From a checkpoint of a small mixture-of-experts model trained on Wikipedia: 5575 steps.
Below are experts of layer 2 (counted from 0) of a mixture-of-experts language model. Rows are named router (the router's row for the expert) and show model dimensions 48-95. Each number is 500 + 40 x the weight over its row's rms, rounded and kept within 0 to 999. Numbers have three digits each.
After each expert's rows: "gets" lists some tokens that make up at least twice as much of what it gets as of all text. This comes from a sample of Wikipedia text that the model never trained on. Tokens count by the router's weight.

# expert 38
router:458441538548521505546513508460437504503525533485501530507576555508498535520485481486524491539472492486504489474646530423476499463516450436582549
gets: "s", "d", "il", "on", "ul", "ed"

# expert 26
router:526452477509454518502503467412483487487490585470458481515555469453521524502491499472425471537436449482494461560526535520517465500514495532586546
gets: "man", " years", " time", " year", " people", "s"

# expert 45
router:477495511478463491499429468453495495522464499472520518522473439490475496607487505486482536563503443489490494547518434455472417550460496515524564
gets: ".", " I", " U", " O", "I", " N"

# expert 47
router:538513504505490493566514489481483481495512517473448547527593519463524488503517527504484510491405443508494503526559533440482461527542462509511561
gets: ",", " and", " but"

# expert 49
router:498490468559442548543470454490468434548488499513493491560543475500546493480477528583421538461459460465509495499534524565490430520547546464498539
gets: "1", "2", " ", " January", " June", " December"

# expert 58
router:518461479566485510543511454440474462544486545447481513549534489508503470503491520542449520525473443472505513470543539475507396509526493474560556
gets: " the", " W", " with", " C", "In", " H"

# expert 41
router:492477524527484484506463486491503531592502505436506512522554429499469481483509539575415457511492409513540540499500530457512465522517531508528532
gets: " the", "'", "s", "The", " The", "’"

# expert 53
router:590521549548424489546480412499530521576506488465463534526602478524499470475524526499477507489422451507529533501559533478434422554497535510488546
gets: ",", "x", "Ch"

# expert 14
router:562536535586515482516485427440445469547515519474500464537598489455503500502567472487483424463477486453492475559446476542501490503528424441530560
gets: "er", "or", "r", "ur", "ers", "ir"

# expert 59
router:524510571497503566545472491458566460534486586470441510549516465591554470465450463495468481475512510429468467461511487518473479551608542504522574
gets: "al", "in", "ation", "ter", "ic", "ent"

# expert 37
router:507482482537445451552484492432499529546500500477459505541532490469518461516490494465487518495475418453500519490565515440492447523528463461507528
gets: "0", "1", "2", "9", "8", "7"

# expert 57
router:498476478532435579527531401471468494511529535498531515569542477487542436460461510481440520532503443455504527492525542496463468528567513523536517
gets: "9", "8", "°", "7", "5", "6"

# expert 61
router:526460496570481511538537453439480460533483549463487537548542461516495476500513507521435515532473439475513510444542561472474404516540480471571555
gets: " ", "In", " first", " over", " In", " two"

# expert 25
router:482483499466531513531522494471426493495512531470493526568534461436481462444534514539412484524482417500565550518560609477492483504567488476525507
gets: " \"", " out", " up", " called", " end", " back"

# expert 18
router:541457479573488501567526445457462462525472558452478524540554456503488477503509494536452522521461462456503506489547549483479396519524484469557562
gets: " |", " In", " original", " began", " post", " directed"

# expert 15
router:524454472569487493551536447442462458534469551447482517548552475495498468505504509535443513537464458472512508475545542496482396516542493481554563
gets: " one", " that", "3", " first", " St", "4"

# expert 43
router:460497515499450584533573456505474455508454545526455485573519517470532533493486551559444512535469527464518529470539560525501458509539550515502534
gets: "|", " May", " March", " August", " January", " October"

# expert 24
router:475479506568503531581519465470471480574465569428510479545550450509511408499491534537497453529481447473526528419557516522540470541482516507512520
gets: " an", " more", " including", " such", " known", " most"

# expert 62
router:529408482541445466471528469496503525504482496501491504556522521497583465531466516488430524497425425521496495511535511533499489466517466441511517
gets: "o", "a", "ia", "na", "ra", "ba"

# expert 7
router:525489522525380508547508429476498449493496521479523538544539497455460421496441510550440481513463503466527526531614473522479461524516463472537601
gets: "ly", "ed", "ing", "ion", "ity", "ate"

# expert 1
router:566456470541462524520492489445519482551435524481468543516489491526513485505453517490487518506489509497508503495551503545501443532565473443505580
gets: "i", "u", "ri", "ra", "ni", "la"

# expert 16
router:533450463565486504558518461445456446519460558451467536562545460495487464500497510538450502532464451491528502474543547475488400516545492484564564
gets: " ", " C", " D", " dis", " c", " Pa"

# expert 36
router:498474514537484433559526474444463452542456553504516507519533468501560479515471506539449526469466466532510533502514524434501431531518466495515559
gets: " was", " is", " he", " which", " it", " also"

# expert 17
router:568472503531419486530501468409464452520531502483508525585546494508479475526521515512454532519436441507472513488546533430536432472577491495530546
gets: "–", "-", "/", " $", "0", " —"

# expert 29
router:473471480504519551522517461435461471536515533490413501555530482452499490490506500498470513471430447416510521527526535489469472499555522519510516
gets: "0", "5", "7", "8", "6", "4"

# expert 6
router:502496513517429565486519453488501499502483557513494538529523510490479495516478509528480511479504446483509500490586457476494467555530430454552540
gets: " |", ";", ":", ");", " —", " Nominated"

# expert 10
router:515439518573479521525557479416477496497446511493488504540522485522488538469499500532503499476452477508527501524548559458464443543518528453561550
gets: " de", " New", " La", " con", " Al", " De"

# expert 63
router:529458496572479498548517472452470473544467535449463524553543472495487470492507512537445522532463439475527505476536535461493391532557493464566559
gets: " ", " M", " T", " St", " B", " J"

# expert 5
router:507545456583486518525441527503464454533520498501454506510519555437499538505507557464396540528471482511513467482550521464512466586485498452502523
gets: "k", "g", "z", "it", " G", "w"

# expert 34
router:528410492507466492537543452484467554524499503479465524612519428515509455496460488539473485510410474441495475447522493501528486523508461514523553
gets: "ian", "ine", "in", "on", "us", "an"

# expert 19
router:484450491568522547502551430460476424556505549487510490547585462509515475545463529513418517487477471492521458469526522474499429483565526412524540
gets: " |", " Me", " Ro", " Ru", " John", " Jo"

# expert 39
router:624535520492505520535443481489465483502495502462510528495568510508525515488507520519490534460457499489578442505529569475474436490489458445546566
gets: ".", "\n", ").", "\".", ".\"", "?"

# expert 23
router:497493489534457533512472479453447435502463552524490509531520485494499416491572517513455475521460438511520514467550586480508454544543477479489542
gets: "0", "5", "3", ".", "4", "2"

# expert 2
router:524454475584472514543527462449462458531480547441483542556553499508486470512517514538445512516480441464508503484534548481497401514539491476564564
gets: " ", " D", " B", " century", " anti", " Ford"

# expert 0
router:550469489497427478544485507493487463567525542503536528557496504470510479480455523570466533522412478517553489443522513478454464501506500451566527
gets: "\n", "==", "===", "=", " ==", "===="

# expert 8
router:537488473539511477544548475402471431522473510528446514513553538457549483538531478536414529503453416446503481533534472425521496547535476474586531
gets: " ", ".", ":", " +", "+"

# expert 32
router:530442567507530487497510481471481508579523546492501485480513545479546489448474495531461497463439502525528529493573565448454452569505492455548525
gets: "t", "re", "le", "ro", "to", "st"

# expert 51
router:540491500515488603486499559425509532498501522495460511495505432441437467505450489610488567525385435485494498459533547490483481552527524495581582
gets: ":", "age", " –", "ne", "N", "-"

# expert 22
router:530459489571487505555531465434469449539470558469485535555548475505484462490491510529436512513460447453510502472539546493498411529532496492567556
gets: " ", " for", " the", " Pa", " became", " Re"

# expert 40
router:532460478568481520555524462439461446523466553456466528550543486507498474496521516531441522523469444469526502471550542474488400512543482484574557
gets: " S", " D", " c", " St", " B", " M"

# expert 3
router:509480470504459481557531491480429485584471513446473490509482522500491454506483523523456460494475503394562439513508546483536423559523504549574519
gets: "an", " F", " P", " p", " L", "S"

# expert 11
router:513466507515476478523464470476456544570530578474506515533497472470489476507524512466491563519505445449530499483542555487427469503498466486548560
gets: "0", "2", "1", "3", "4", "5"

# expert 50
router:527485481565511534502510458441436505490481544485469514511517464521522466505477494524432506527466459518472439478509467421524415512551497483510616
gets: "en", "et", "é", "um", "mi", "gen"

# expert 28
router:547532441518442546510498494454432451515537511451470534509570501521466499501513465539400480517493510469537529470558562512504491482489501536552529
gets: "s", "ing", "ed", "able", "ment", "ers"

# expert 52
router:533465484579475494566527462435472459531476538435490510568552453505489469502504515535447523526459440466506502474527541493493420514555501486555566
gets: " for", " with", " S", " where", " by", " became"

# expert 9
router:509502472512478549527502456421509446549491514482458532559523521542498510453494487518498469496375447531516545469561575478489436514597443551553535
gets: " and", " or", " but", " &", " by", " while"

# expert 48
router:530447503519497480496543487375478387505516497481482500535560524496474425469512521499405529502494427493532502471526559480487482483480484472532527
gets: " to", " for", " his", " be", " her", " him"

# expert 35
router:460470542569551478542525448458492484524488510467477480551552520449529448533513533470406447486491443447506549446501519522451412507542517516496545
gets: " a", " the", " A", " The", " this", "A"

# expert 20
router:524493505498496487536487459419511494544540556476524457522549514462550460527483467449508493519526460439504523461514501426488441511555494421480561
gets: " ", "1", "2", "9", "3", "6"

# expert 30
router:563445472531516502504519467459471482592453497492475494497590486562567447481486484558446474516501492518566490426533473517463456549510494476536546
gets: "\n", " =", " a", " is", "com", " was"

# expert 44
router:563502466510501486487613424459493506574492446497475485528503494495504409487474492538412501486494478463447491546555507500467487493554400490554589
gets: "e", "es", "ing", "ed", "se", "be"

# expert 42
router:489516486603475491582554480492503497578492587495466474522512512509477451497551534551476503496354507449503514494477447474479464526500492510519587
gets: "y", "d", "ch", "th", "ie", "s"

# expert 60
router:512488508549454561517540486457542504566495556474489517540571474463497471452538484490446456537507467533537495521518531504498460496519488503504523
gets: " (", "(", "า", "น", " [", "ง"

# expert 46
router:524486483502417540497495452534504498545478535458477551538499486461486476509541500517461557519474438493525429458502491443469475505527495501548501
gets: "S", "W", "D", "E", "M", "N"

# expert 13
router:498484489523417506542539451513468467533532576477427492557551497467526482524508501508488469534449467430475478524521518514474475459544420410503508
gets: "is", "as", "ma", "ke", "at", "de"